Experts of a small language model: a variant of Muon for the experts.
Below are experts of layer 2 (counted from 0) of a mixture-of-experts language model. Rows are named router (the router's row for the expert), gate (a neuron's input weights, with its number), up (a neuron's input weights, with its number) and show model dimensions 0-191. Each number is 500 + 50 x the weight over its row's rms, rounded and kept within 0 to 999. Numbers have three digits each.
Before each expert's rows: "mostly gets" lists some tokens that are sent to it at least half of the time. This comes from a sample of Wikipedia text that the model never trained on.

# expert 102
mostly gets: "Th", "Ch", "St", "Sh", "J", " S"
router:467476441505497554436601481453555533555457417530510471566461493488513573574574509536431408516562503499568489447473563504474567521574383484488611531480471480478483570543523495416489579519488543502589521501464402501528467593542527535591537507489426505476537491467473463408510522548528554482501520500412546566436446438419496502625402602575456542532548432444601446563540601474555507544583513536530481463463458504495568458551533504500493565508482563469501458487538474509478531516463471463479512530437460531571493595557517505444499529449480457478581590478488534352558502447517489567
gate0:491525547502450601630494443579498530407602502481548571485518416537483494447452519521556542488547505525469513484483534505561493605396577438491417440562530427506483367457424503521454431504483510458416571555544484509463541429484456522460444574448421463423565519492465537627416530620514547561491532466554468518415486439448552535537468372541564473478470446516510472487517480505532542420462477501562499576497560486423502644521511446451478471548514521515458530485523492530522458464485411517482478519403495462500570493472477479455537536484424516509581467563434492450516489459496533536
up0:542511599413456594578485531499504535444615492460600540401505455545521478439555425428519559433478547468487467514524571475559476604413475475582414414585504416447423476539440530553452479475517510488481585530530463494520505430496472543542503567525382433431582495477417527616453566612525546526529512530525495529449420369500514533529466393511484454559415477523463475567510437515516527474525516453587479470474455454500506439481501437459552451519518482547431550501576484523489459489470481498462519491442471481537499432512528467498561522446522510544561459583441511555457538416529468518
gate1:563496497505491563413430571564455571547516466518543537476554498525553614506458462614518453484644473499472432500491602527510579552498558519513647481494501450436458550535503548465544490502515432636518483458543461492483553478446457522538481509444491452493488528548486449490575523521493477519472498500448488454469517454506452439400392526459533524490380551389541495627503472477623520557546483594437501461524523503515504517497550567400553544475548507410462466455469478454544615492420508530471509501511543493498552494504533517496528549428515528532613610557467499468546469511520569515
up1:495601499469474530516379475460479477506500592546495519402490559481502510528462506516474491425539504520421513453380547479512523544478600488539572465477492564545514492538535514455560554502429522393469512474443404490495556572383604444578523480522480482494552500513587468466482551586477454517506526464488520496482387544520447520473562464454513549491345494529541403470478608549454423506524526472483510434454536472525592438514474576398509351495495452450494463547460557522491596460432490521520495537509499490426571530533480482505604533558475488500571558525428452414518491522556521453
gate2:547525548506542514578564576593398484417448578527552473565462503475529475426511522480467472476607508476494417508373617558434577518555586515567584464523484430502466459450484519531523490516409507508488493557511545488503511546574532504453502606444487511516475472520494547539462468637506512511465537650528466549545379488421488514495467507546550518489527530533464475567453530487547504528524466451513429471524450361540452613475504461475496432490586484498584521497465513535428639471501454511481485582500472503551444535459550462505501441540496479524513441507441501450578521549469413443
up2:493484568558457484471512549518465540605521468500539556441457533566504573466440453558412478519355516459554528486510469507563495436498513523534422517478423594451566606492521513406479601493577451550500483463513414582564467560443619552556512490478468486482473509496451547605457515393494536507527399511489425501409530539575604502522523574482450508549465425542466522519487477582489485484493434589474528477490461497521496405409523590520565462471495457494469526466505480400413537556548566491494517484495463507491512512445555524493502534429484460532462625560478508518570428507468393524
gate3:573486482487459584473531559468491511519488507498459468476532477515512536421390499558536411518466507423581510376448508561479515480452428479461583567443432585490516559446535477523489541505463494571527561471402500483577493416523479551575470506453505467513537474531430477415496577587505557514479435436423466478365498433548527516444500577586496622563525506505508430518464600448538498449551555634558453516521613504444538541498535530553474613482483573513522461463433503455494539468496461484498453470445584499487524467560540540451537524478507489495376435461570471584467456472521550505
up3:491507512514490513492505513592458511572569538541419511507473563503466405576614495438405543433551499558437444628548469493460486495563571553514423506560543440418487489545497512428539514536479550458459478479597408501482518564504462482400489531536496494448484483502586531556476385494454605495532532541510517547575453611479631497611539516450449436462487463477484483545490473544483462471512439386488563495546431445543488418493520478577619500507511489478490527491554517539483502562502516486509503533521471463426523575519486418479509504550389553494612431510460538460511591499455425534
gate4:513528524508489514477532498468525504528513527485537494484511566534544597512534447549521468473496512482594491592575525615426487521556539460395597460507458561518461467489435513556516508489520477546484535494566352473477458500563515511563512433562484490461475470511526560484625502535458538443499462520373483476504425438518552562526520451577408449491566467433533578593586476457504536471515530488606409516495416491462552489536478483460489535505464486486487563495542503657545417457503530541532574515571605527487481424479482555452486538429486423486385615481497548506490435417490503404
up4:494537521467499523498546488467503501478514493483546501533486535519565595498525452556545464475514497498586507551622520595466496508579550458389594534506451526545432545500428527500494532527535533540496524521585363465465458468543478515547537437539479496463483454492550449493594474513456557462510501525381451453517406479495522541492535437519422445477585439422519596573572474476466542526575541445577432499513396482504512524494421463517540505529489484427495597501509491627567402464472497542520536534563580507476465415478493519426491537473470424477398602478499536474494378377502501400
gate5:450546467398524507497512445392500546448465451576518457513497559531501404481528536475553515583462530445495490506554594620466520517543502470500556455540457461593487483446432515438527480526490448445486551474581405426427460467601496508536426481489545480522491453443528390470486470484498375490477500589378488443597517517558422511403494486392510477495618578498599508532446468483467457460544400504569520499559573497532554546500532555505489481516476493465495531500510511577525504424484459468487530598345517478463545582503490470485573484574540433486480490473555503461555504517520464448
up5:519475519629467502463508539604507490534514539475482514486456383422498508529476455569468416449574479565558540409421417389487523475485512504478474526469502554371585522576536462541494550485496610537496458519485516557583546509401480492474541496553529513492465542556488597447567473476482608502538489481570501513417450568462618536565544556568452508532416433442417507546526503507580543474577528528391517504424501521474499446474521397496456549488507529583510443494468516445501456546556547535487476434588459521516438433544476546535412549459453569505510500545431476544421519465491518472
gate6:553549538467524602435551545394387450488526529489503426552475619533478546502488492503483484531472508450533495530476586454577501527545382526451415449509521495490495513544466599490513473514475437521605528416476432528489481550561471505439508546444430506517506505568446455350449562575483519531548565523470490517459520464524457464655531506499496477492595511491494525494482576475547484513483424597449513466470552533489441499528542527429598513431504464339502444516564464489397527534492474503475428465508521468558470648448535481526496473430498485508547448519433514493523518433495543597
up6:457479556529556556516549525508424497564509477484532423537506585559466447420474410478544526481484502474531507530557634465579442545526426467348403476526549494439492507565461547490557474510470465534615576475488446477438551478488451484487466499467504522545498550566407546289410549528587482529435498565510474457504523455571457552544515520395500457532574463505435514488521548535529508526484416547464501508549447530560379553519518478461569492444493501443494477487499542492452468451473519490473443553517551519562470634476530455512479478484513580513455406512457499445543486470515503603
gate7:380524630581572521441484603452551552488561486508600439529465502560461476428484477546530460479501514494510488557453445468532458534580468507522621507548516437567645537445491496532512544541528587526491523557521397481490492444573481442513487495517510486403560513416566515522429509470466507485484571506534513457459585551490391525444471551402563477467539497515522541462538515447521463399574575474538514491484503494554444591577509519416462535533481428517528575466459523570506525514598433540496461497579516462554531534469554497560490481520463515531422432584576564514487419558522470421
up7:459443538439529450408417585451487530487581541584463471621512449510532471468530519516423576400479515454471477527465487485448552488443489517531407563501514553549584578530426525479512562508491511476530486552524589476520435462569518532459490480488520477432585482425538497495456510523466504441551576526469486565402435486466387512518542424509489423392563605438518523582528403494396461506616595460525531482583509437465532533590492572439513589462534420422509446446496492562414480525467502445512502476500528431424458489486557507441519502529501471508456430466482501512494491605535498519
gate8:494493545470606511504528440503462488423496549434417489584442562522508392472505541579603461479459509475477534459539434501469527604599511481526540355569524481456546604519623470522474510504434549429508476494440461495513539445463498489538493572478452520541502508464465497435549563507452513536450494465450518450537437571569552563500610552551505431558485459339539488435558641458462474447520541495396519466512465477585465422484540528460551461466482508450596557514444514509543489547475514482512470493541565530508495499404528428472522497543426484492408464498427528509564512437552517489
up8:501566495519446494458468575458549507579485518565610504460572419495500652536525457436472525568541521507546428531473603489527472400433473519401452627440451489560465439515353509476537482478555486542521517538517504495494497548517514460452485440576487482492522496506586502551420434499538543484537516530581476575482558428407461448508415418465522578463548575656457529532432405535534539498443488495629502534441542520374536522485429453473454465519507492501448486484530493489442516454541478492497500535471448465497516477590469543549516483486550493535581524522554441477445453535461518523
gate9:463403514506575551428434480479361459528540476495567480446527431494511492465453532556568481443426518541440537500603376529553546492433512483447456474476580431535595647533491471470355443466559512539536505478514496574427505440471491491558519471465471526482501481428511479552524500463471481512536542552440487491523407372509492482613505487559596441495614548423495466460447498493458480576511541493507516490473430486587498444426531486487540539523562554480479480487538535399521485518489408511511472508560554483489523449501558442413470519493445415521363487522551477565493456453475517511
up9:521427465491482462483532532541521499518481561473482643506517543481524446452546459454490557486471488538558446458547359501527532433520435521492475499467551492497447454543476509371503457522470471559593377526565525542451532422461552492475548525521417498503504586627524419416485487495521623533506529492372414457562554507557501412529422516465452516579526594443469399504486456511486523449462445498549456494532447484448447548552477572506550423488521525535543528517447474560602518529441414480453537519489465503488488525388509526576469480480507540471431532446426512449561589549526415487
gate10:628438544483466455437498439499591567512504575422463466425477570442515462506482466522501400553467531465488514505476555465582494477567462479446559551465520523565518624545426464503446553536433511479403482497499569559458420525479518454491567458544427517475579481454568565628554514488524416509577585487470549540409547595575537565451467488483527474529489517639480404506594461542455503491603501478422489455499535570566486555462413524567556468513462531516472477524486457489465588524493521495542472544470562523573459561591526539549511489495475445459502484445425515460484444432489528497
up10:560441482410590605472534509470502523529519475477476418417583551543539527601471500460568399606578534434564483478515439459510531478518529463475577513506557505483479517545459429505530524523563449565516543573577530445517542440546477522532485473507511519508541468538482512581572536517549476524456563435442537463421472493546464560463531475570434478488496492541561487454514526492621517402540479523501441484472621563529628484525496503551553505463567565518454524482526493435511607490486415460517554450508456512614540576630519515483531506430507463513486528406575459537466585430551589564
gate11:388538448502558550469464517497517491516552573471513409468459440512528468428541445527424483553468461507493483441475562486568620489511529456556554444529475460518542485524523530509450612468512420558415546517503446478416517538465423468448545490535472532478492471424536503434473369548514438482459522493418536554576490462571442409445536568375505440531482452444539536403505452574502522536544446492464451509582445504563449387529525469469454429478461532416520509508531535467541540491513516492452425543547527539500469615487557512536492512518579424537476510584565518455505404656500461533
up11:512482500425486534433424546422522466592449510479403520479504534527462467561527542485591565459606520525566524545517461485492479531547485522457533458482545538528515475482550460505544456562490551393467517479429527439530474532599593535676528530458569503587537519536495480581428556522490534547513484412541465440453545477418478534477538466566501595547496441463471475524561488487437500560480563548490466524451551475463590423495505587509533519506538498516493425519487419499449504547499516520501437558430452529451543505613435532475468453481525585500608441474379478577544555411562615504
gate12:506519407499418440490514486440485478423470483505491526480420495488479542527504459440479528477550462537319519497481414502538558537473558532510501459472490444525512519467521468451563604526448458520569554514491498477513560437532459521549464488519564521495517418469535540667379521578499553492530505578451605474544528525438454474466513574516579503494398498493438498461523420457460470540548529556501542461475447487454519477524499513490401582500499616501452434496561435465531565553482369514457499473509448463505462456618590440532464511455554432531495445434537500448461587603457580503
up12:472476590452480564535457497564430545504545518501495454628497456550444487499557485531506585507486518513566450442503586503421511472500433543458500549492462517456517503507627534541530567519544510593551474485476375466566500589593547544419469526505426436485530497494471407350504466482520543509531470425568486528494495574550482511459518508398462458501498458475452451475489582509506500604591450490480521561509480450518470498488571544521573401524529470488524577429437499522511545498496499485475488615531518499519557520359464508425484502509399541492484534539378469489512552412538370462
gate13:490574511512468475547541493510510515483545555518495536487420540556432478563470548472539499504472462473561451383577594589500477487627517486450421459494537590577495450500418485589419427450469497481375439414487475542476557379426498465584497558604469558484484480470494420524484606439504522481562543525531502555505538436417558464547562477448490499526499534459396460528486517514521456488652456509547489472526478495473495548391513505603583543493464444485475543497460452505487483479561600481523458433485494470430575503498476535529509404458545518520540459458437498584439496495527550438
up13:581459499499442531507419513471472502498417449490431523487486529531495540577468537584473542438441473479526470599466481509484496466497500517485548536516482411472444489451549540512474488461475514551584466605422576431537483562542473454481499412452536460470513478529426437442504444591451552503588475522326513595465476555485591462599519462570381524513491520473507476595535477474425473488391525555530510491512525544487531388591532506392473499480580574476555538471544518547471563500588491477473636466508610485497555521453407535466470500467476483530525558499498479456473473404439533495
gate14:616510402507443495462554529482519489550448535468449490484476477448519452493537472574564493514594499506565545530578486450486438472483500483558574553499508482566533502525530491524476555510542529523496441559582551504560503494453635515548577521532547495476515489556498469514490554527518483496551459467556553524509481499450450519487579539514465593554373511595420435629476441532527475413680510514427525477464579456502552490463478469530511549531498474501456471514371573425606568508518538458469399388505504487536488522543483516441536432520435563497385443448521467599480538554533494451
up14:484484511511473513462461558536451514537471473515486511356480501474485370518585491500531500458559525535595511569474545495451463534500509509622557420522576524559543495464573544536524550533597579473542485503488541450505536460498570513576517498505545481501491455517489516453484531472518385459600444515540508475497531466378559504558547536506526527505488458516479465586508458564523512430503488478515552471523553444492541563453480434531495480531524507574557477532478530427584518494506471481519379348449500521620535523519401538478543399530493554509303403437491504564530486615510497506
gate15:562483517449482445559460507484442457590458465424483524435431506558514505502514520602551532500402491549411470511558575545528468469459501558433529477514509458523567415525536565548555511501605576494531439433477472495508487578509425593576495450469601500515524481470415508537385570502471490526519527535519428525469537455465429429480468439476462511570435517610469463448484585480370454490444451539467558415462532491559509450310525505533569479506506575592501450524541500493480455481519484508452454429562446495471488571432535504529485460599535405520490433473487433468529513513519524548
up15:455491435489527532513454468537526499544456467399512535506475463516550503493482463486620582450404525439547515553575542442550518409436470522426503525585557496496383417540515495436526499550552558475523491499510501451430532569481471469642425468471551536532511567569450440528459526491527549568419461452522432475557444637575395546443575494504513454426414421467489455478526470519477569501442517432524507480561426478505516430411502463558464464495487500558550547531435532509501534438483550543559490475523400492565439494456532501514554539501459542474476376450557447452529597433560465512
gate16:499474467508514503551463538445483495473447504493494547498489518581485430576420527564458598507526538559532410478522616450492521490542458595408426415420527566481501530534534508508441459463463574451490444508411456460515512527444415562487404516548467548528527446468460554555462466471508553466546557474519596489537604582447476525524527471511501440466433606479471473460475495500476505611585519461571515471443614476561526535388518536475443532436431461547525456457524410437485575450440532469474440534496534509459494390563474425533425491411488518553472581446498532508520463480551614565
up16:500512567534528444614404501466445491499543583473596586414603544530584442547403467443556560487478544489503454541493488400510478503530565534500479445523559546536459482532433470524541427479541504496555530550439446423485481417476422516547438471470482563521482530491469582547526421481481565460439495460516486435575577614499440550472557497512541463414438594401527521439437518493493551500483562460474464506533446480466546571527487517452413476520440466604490428528497451473557464470477439494511406458541468538411459322507527528536461537458485566530493516445527516465533435556492507485
gate17:395515505541549479545531530535492505631552462567448559511554549464488501472566520572528518488414534499472520521476415598537573568519407510609442506518464548536550616540559510464541450451481434557602484433568429443501520528458453584591515528469512537436478505443401512438555489518422496515465489470483544513457597495442420482635411488501424560499551500606521539505543588501445487472481495459441523437484609510542440443553557507544428442502475497482504521431526513438537521534524548512520482460580434483584492555434525489436532523517464462480463496475540518476617514489499540576
up17:292558528547477485565496520518510536537522501542472520488561547520495560505574508583549462400410538482462506499420405496425565528442394519525467497521489562555575550451538511497557400462605476498588499412542510451547470571510456539542451528465548508477495485472372476427518553494430462516458421445565545557436486473479471458636541504444447499512602441546519479455488536555454514519398552471504472442520586485490437360544541483529444466501486469505491502453537529491546445530532558504537430472485404445513463550501568551494530476409492537498541499487561540540480520495510519504
gate18:411605533509618446469508487503459526457544464475462470596463437474479566483501462478575526577504497501436447492563498522545485501493473483493492490528506476503559422510508475502495507493470608468654560517412508452526480429460539359406570543577501512476581523363495526497545557528426551466456538573509505556512564615524428552546477438460536489489420580523530548578511511474401448499552557480484448504514394444539448604544524475504426478501572455468481545540485431578387475509522487519509515543520485522531469482446540431511428476532444479503399496500468482615500476518454557504
up18:489446406424507516629518574457526517515455457611516586382546543588538482501539534465505548492552525485665492497423436506455613506550608522599471473518553567478462493496442493503499442474497434547451463506527482453489519412535489580491465533457496507528484464634511445436479485466494509474536484434352521414541481374424554479557578474561479575500609420431514520427424544464559479534489460534507530452470576476452493480441539535458509504493477505537513525502536502519514535486461431512471546396494451503404558503433456504537520476450503557517524444524537544512536481528514492482
gate19:569575501468497504556457467590553523496447470480540601374523456461545612524420565568476381581542511505464488435485556441525439524526531455689429510471461541449514365512438466525520480471496480506521446549436530553481463469498540482513463579557571514444481422527510535537591550454519534512540457536503506498479489523399617491513485443568512522458479498532582442493490445545546504583467485488495506467438450554474556563415512532523493420490595640505558501499555478524533452504512419465416552482405443561541481478430425522535507444508536479538512472500538474548480462513524507535
up19:473462462535484552462545538508444407543456497522476490543520577542481414500488482462483469439491501538546474501473418509554532486514443545381490498580486452435422535504458587525425435473497482534602537508545540423502545418572477533482556549578568503553494564512492463481476453537450545474477575538487528578588568492448373547537460477484502544532576448458555639488636649394471534412479576519521479529522473466487460496504507488414492525497440435517526433496547455517366511447513494493449445525589494494494488542540453523415448481485472465515578542491503486493563622500447445468
gate20:381534462507501472549437530542517515498438626547509504497474519493525381474575452413542491595437495545554511503575403583493500474575427485399627428486550536491496534522545483531561514499453541457426435456440473506498510470549521483550431542532487510525479527517411506348535517562518459502425486498462506477529554577491528517574487481482467604450539585524513479407456487447534516510409471478520455520497556434588398558501524536487490478530387526569608495493516477573551479552501507497504553517460592523470374512433443566481512490430483535494428503468525491464437581449502487537
up20:453479390487463468520456506550483477513558570522502556558507502491483377549547428488513489525447521562454524514539361550523483442548444479428559534444518544495517428538586488494567551529447568457465412470537417464565524524518541496548532536498428499529484540550424438351550546525467543440507519506459510486407558519471485532530502535454412671496530537583536489426498500488506507420409491525424464566519574463498436474494533553485511481496475541553545495528507456594585465618509433543483503536489589501489450472411438538497494524531577576477477520451440408440494579509491479587
gate21:614572522476568510585451514541349489546527557580506496468446427472537479598413417405631584453462485447449482570496502509554577536546414469480468465544450461494434560532494481443483534530515478433586559439422535499477488500508496484614444529553464539491452505548440535488541465521495512484483416482473498457514524546469488562555510510564527523472426476342503551487452447512541491455492414511566457510518470497529521499498520479392466426510460458519551428515502448523453460463472473549486521525594466546468458403553448531478529550421423524488557555448561492436609482447518576512
up21:646557488474546456554437526518372485586491530563530499466471402427505444574475418369566559439419482431425498495501507515538599571515408450478481499560442436500476576525550472421508527526513454453586517455380519512493476488511508501580433515543470526528477502541421538500536492508514550492498396478433542461503495520475473522570477519503539495486467452348539531508413445513555486505468446522581458528478453526539531481538515481370470414517518484492537431504533470492468469483473434542467548564548383531517455451521511502448501557436436576492566546452538475474616490470524543541
gate22:566409530498534539495476571546486498554493497456506537582558486551468419505453575506427502513494516525484468499515420493495601548512586541409431461464520393549535501537531480571503438452452510680429529515498588472550551548480436506503506409488503484533455459496545461535467417465504553543498573567525519483529517367394484511470587445428540571511532569457511412598533544446500499546530583423539514523526486484521581419520668531452485421472573455509538558513465561559540559454539436487455457526520486473498467456423499498549452431544432546547521528477479462520497491565483471500
up22:493529540511523488556463486471479535445469562545436509488501499460529591535479504505573499471475536494499421606624509447484533553516507467535476505487490511497458490474405424490524462521493504669499553537632558437448507435500395412652408509512496536482507491514528481508463483463514530476487524480430440463489562605535615581404570514525531495433359525414400511501523483540536501482552573384458518490537493525565438474523513509412513458497456464504455551538455497484542492435518494505532483537530508527491473416478449499595520547601494554489421419450565543504457451490526595519
gate23:520589468434544522567527498482527451455378465566552504474475364500461522525509494447507577468477480519520477540582566492513486530516511453552454422523491451522396434544564516492484504526545539525570529482438491508479533473411514447442466566543540512536516520544509484467488481596477499515505449519443517478565469538456566511611503431405559454434475514403405597531446571505509497571529450492567487459437503488429446538537553450439449463506483483527461448580495532450510529466538378513411553440453481537463557653464490443460482467575559539517564428577517483435539573510515474651
up23:459572440402516560614504483492498458463483491534550494432398437568463413562465464431453594475534485519514460551599524427480498557527575441662477437586532424488425462560507544484492550501566467529568512528479476551454491465453489481432471531546566508510486522532538446457482475541528513509498522545419494501559485548492535487496522482458521500464432493398415622524510608472517498536445471479488510462437443490477440568501569489505464470497479441571465501557436513446487478476499461500387597458501527542460536689501480461454482474561558469509583528598492467432522511486505440582
gate24:417459552458531485600483524623498480573481429467537534410454401564528470491556500520611397481595564513515478376596637444486511503464423533521520547479472505496533482520433543455508493537546502480568520459537498457468569518546512511535507461519457493474457511492497574389493470547542539543450496476454450540559540480589472563475558498472473540510562390534507561474543552547641516486385444482527496496599455552488599481517556564470607447471543547487520568443464504473480451497484527520492454476492506524521564559545486527533501525529444512502422468590549473441530568538570397497
up24:581559471515470510434568501346539504433542554517466433560523603449487488478432523467374580481438461454469534593427380556490526526519576478497512438545527466504461538460580480556508528457465495503443440551496503565516427515452517489451512540481534510548538503522469386613464531434476434493545503535583547466497468497361488412513441556505501452483392577508469438519471503433377490506556524537388496519396515455521431510487470450517419561532493469524475447549523491523470536493523500498514508520514471496520417505468516482502479467477603491510595469398460529558526436475453603494
gate25:459520552440541549565500482524526478477515502515496440474443487521526435377457576496430670450486486536484451526535586509501475523634520481435506476466558472556366474481433524583440510577484509540535479494464484492499552570555386515561462489517447501493551434507502500603440403552531515485509494473465497501539590557585445464466453545371453485507485651472457412496596481469544477498539510470562535457458470480533491578403552484446471539498462499500509492453516460515601524526499526540501512511398544517428488476513452421533454485483430551521451424425457511590579473553509504472
up25:491509418564398483405533555525545507631498395413470548517457477526464610539463534474438433526506496483478532425577437606489532492503590572592544535526423472446526472490598501498479479469499535494510488448477586479510454471467606532421536490514405482483462489462434451545506622507490442472492506545495604574530527512475520483441473476469514422486516383576574481615553432487520514508465482524419506531465569491439513495511489470464520427467583477562430519484540486510358463495538433465436471572482463470391453568517569494578502500522542571535527489496509499472499575508476507469
gate26:389497636526459526489572507509447497530568535429477557601568501558385585552429593482561436525519484537485518507480588494532450509495511539522472515442466489508555507506506483530505599535520449549482567405453426584549478499542527463418487478516436533466443474523523469413565532481504470483568532439441521553447528488535519539520411563496453450509550416454529563582528477508511555505484454433507504575484566457508475607519567540545493413522487503530487551433563570662485439607528452507497530521522553485454597511379525543550493495477448468484551542478565452463528446497475406465
up26:505494501497457491475467508387530556523398545495477509484462472530483545507644505534520476457522505577485478475548545440474528450463478526443599584427526469484615490435536524570507601499497503613438407536607491526518524385482525515504520468489539470473561454453457496458535555514427528409537540501451507550420414493537550507512508483514442517520476548634563519456527464508457436451488652547449543511494452551488511486582572616456538526498602582516546558487494501486518560509518430454485484591465575491488490537545588490524510408533444561531446401539494517535414435506503465485
gate27:452541409496558409466616460490521531507533504563386476555530524469540432562511532532410429448428479457585493457498521532450516479550504465514579468542538468523457427500538434421522465475497521431563543543391520593569460588464578458482467497499510529540475490486475532476566494596505651510527448509536559532498448480568489454555485568575525533461467575428522443491485449465485512578467548514618444487469540536503519380472535458500448553501559522562542467518465507493541526521473561561536493447382634507515478444472523537502529535420515459478501650500500489420450532570517536468
up27:552490542499421567478349558500507459469497542467634511398468434507457590413541476425571582555581519556434485532562431477546488499488476517480449527438448495490538543534490531599466492500507511546436448446549450395437590415493413541530516533568486460471534505502537491568422523446483356473428520489494482472506543541432502560474498439468406446515502468571482589491531518508473487438553431473400556489499456439453524597533479553520549474517406488432463543513554526514477465489524430439454546487584377498467478513536484478494457471565510518533528388528510512569523462486470495539
gate28:521405512407464564561535476484431493463535403493512434594513560481453568391467518492562528478544532481508515489520611490609535474620629461493450551503501414613455515611445554489525469504483546458503461448403393486488541521540490472423502500589354493476619496452529556556404487504501553490411482487553566529454543488531538484604508527494590530511484533508464548415513565498517524539558532506472538444426572515472528400441468497540526456456551491514478483445434461527465501484454559505485491522545476475499527552500445512579498469521506451514488498479452393528567465499512573477
up28:444440454502483550480514551495514534533432506431509403482553466433480488593497443557425478548500467558504505406497496546485497595557553503537499510446520482480539473554416524469450492485504468472358445506451467546424495531548508458407507537517411471468537449447647523465582502502519535439540546530510523534411421530431484452444446455442584537471533466533473371500504476470589470501541538524485488524430437524457471566410474536616526459501554551576480466519620530559448465545497358467434609521484504485431585507516455448550542469559496448529482530578480542436501515498497435556
gate29:511485491497528528461455528587489477516536635468536484487496487505486477473484510560437457582487506460536536473495416507445542506545537520544487407475480480445550472584540507528464431464462407467528454465558572523549477519562444545469529506476487478458457545512415566522545487466525488475431636522500583483401561514644484440481413460512561564589475387518549556513458394488479440495514459565412494533496517458570408607453519482559570502514545483543481461498494553507470495613528529461429582502446545534553466483453505472537363507513616498515449424571527551618515483505503483571
up29:532527562508574451548505479614433468519518580526453518451510541502508438478593468590576555557415556471512493475535485549430556522473443501464602434415513492498568385512601466479565452487497464493555568450623567554472489520502435526526472463529487501499448522580419564507546471481530406483397470478529530483449528517617483499429465417539536495522463407503530567468417424537503474529513495542480465518516450441544438509509535443627565492500481443525497470494504556506596593500495535512582539515438586527524494537445440568527448517523632533493460412477586507519525492509553540447
gate30:522497495454511522591518526507477523561476523459508499544480473488532515557494440461445501628437533482520453550495503538477429502478528523430339503476504420357555569525440463503507456542494477499517509544582464483487529584542483488469472494391632490428546465539526593547476374526476517546511578478399533506486461553521571557484587408399469490458545429524484425533411559442560481459566451450440503470541480448485552507549504417499479438529481484512438507486593510494504602478508457414478474521546457474503512379428515408485533505556521562537447483524590509428471473585479479466
up30:517487484572478491388451472461499482461512500546483481423527570519469500451518530500469532354509474516418503468527473487528595506515501500607583501518509559563427434478570557468531529457469524503492501426398444516552470420428471533512498503586444500565457519458432441459473580462499487434535418513543500541533518439435469400533443575586505467528410593508528594441573490565440530525447529518538540531477473523566417477482519549521597580504520479473592528476409439490508430539512540561511541455424597501482482626535443598477480499446520460476616492475426528578518522437483500548
gate31:471441497507498427442545519498476502478449479549481460547423505501548600506556541530565607521556539504468462538636517582366639498473494527559571490533523474553454444453517495522543486480530552526480520518533577465503483482552465486515406469491467504556489517482451497444449595372490498485436474549507526499474502534558455407488344551414490482503503577478520506456487419465577496424588510572548471509433513420495524478560541543524434521423402474501413522489521379501436449500516544518500518557540571508419467549430532462514525486539592518509543573468506488478508449635515542534
up31:502497595469542489587517466480560549508486421496525486596590452409455446390447505591467521467465506433494496511448517482621532516462480490519436469494396415441564500429458476448519591503449543504420472497463504485444549564422615517515495462532472507453554468425517526459467423632488493520480481505441481538502442514514489561505594585471467490447401482483525436580485513538425495547520550470348552448455548483498486503576566486441433391475551535542537518454497476601459515492557447457484434459511457476465518512476501470505476442489464517513450470567634448496461531568527425527
gate32:494512472522460579510474559568564488505580547464524507474460432501544454544448491483539512482538556531584490645454430510521371461498498486593609498522525543498530503468480514497537486523539497451514554481517464563489486489499472478544488479593499460526539494527512541636391466485493498515487488410520509463478509469384488582439505444368601544437544603425500486495536395481505483535547498485529507531505446526435490467464466517515577412530539496499509515500496503460510529453464612487433467489460319500390517452540551517448538513430579495520554381522450536518577441450512395470
up32:500513445517459511507463566579545491486509537441510508526465432480548462541479506522527529491563549505609493588415440509525395447472533496594616475482546550532552474460485522507535501515521499458514556493506448547492500505497468469588501474549533460534531491537529554634376490483507498517499473418542509456499457453415487580446523435390592552448547659431496499500540396515529498550539486511540513555451439545421486492501459536517573419543549507509548528506479508465524563425453585487438485510424315506401521464495543520474521494452560497528557364490438516522542445452524412499
gate33:497498377444565506564523473502471508584555515587450480492505488437511624510541517530388496519460526533547451526591463454524456563496389479438417505531557498496485467455598543487529509456457489493582459539511504515435523549481396555490507473502502563525485536539459448427532525472503545503471463456505463497506431378518486468570456550544526513440582489488555423395560568519484543455405504566456521531498424521464505497557416485492471500470508516420566475475528467452603434496465544484498623465593377491477493500473435530405458517465600405479400489472503485419549440554495508586
up33:451483638559434486419485515460488472402450508459520556533473498571518402510476462457632483452547484487434526495413512553474546416528599521484575521478468473517486503540386457500467486556527525512412531461493513507550488432524580438507497515502462462476529457482563555539395444497465503481531561520424517494488561583470566543424577472500456492540435514485451544563478465480542482507622521429595483470508577471534548545447592519490520531507493474548453538527474486544452557502551437508515343512412660493514523480542531463606541484555427566522577572503489489528458541461493526434
gate34:441572457474415524400486493555486509433565508425417539507461548532385486658519464482556576434468423488416453497605418481536438488509500513463409495563525585522473534596590542553480564510535459467562521529447547481508495547503446470390449501501594513402476543472483474468554478581493451541567495459532501506531510563525460483548508398526451437427491388388535569420518509405426502573475523496455544489494576510527531476440534536481469458548504528502439504496441500515507503577474515520471550536528578482507498555509523514572494509500500534485608626445499430453497542457499486506
up34:421553497495382513410463493521473488424570529446390540550448527512399491609520490521567530459479454469471425561595431485530440462518484520413480524526496564529501512566567512515467496498514459454565545521454532480456489533534479482432456540542611527420477537453503468489564504567489396486524511465476513492538522597555487490611512372539437454428519360386503581449535492361428491546484536498461546497485601535488554499496583495469465410537491531520439549486467507520503501562511453518475574590551524469486485549521499504494481515481524534484603595486517432436550568434502511522
gate35:491513521544546518497448501497561577428408544556467462498381446507572476435465544488421532444436508557479520568549526487549479501536381470542554545458556530491473399337496490479538637541478503478511441498542497420512454535526492535487481486556411512481471504552528478515501489419532468563557456522565585556463453533598563508438445559487520428456557501532469431527542358492454469508518526502505538460459513487519313456581480535498425510510577536478601509496531528509508564481504558530495515616487521468516443443511513515443480538476540463442466511500537610472532452548499455411
up35:457532575469476498517473463487517502513400542460526467493472505510492451399472610471552408509446412534444535561545450405601505533538445470576506512579534548515467417490473498541431513533552440517457529518529520462514431495467605378337458523595424520546442537519528495552516536381527473515531529479580543477534559550602476521479514413494436480491513447646511452471535433449415443456437592589475463496467531547525435478471494493455431515508501526470529563532501505454498505551433459489533562455464452536575377541558503509443490473493573432473484548488505508481412501497510483462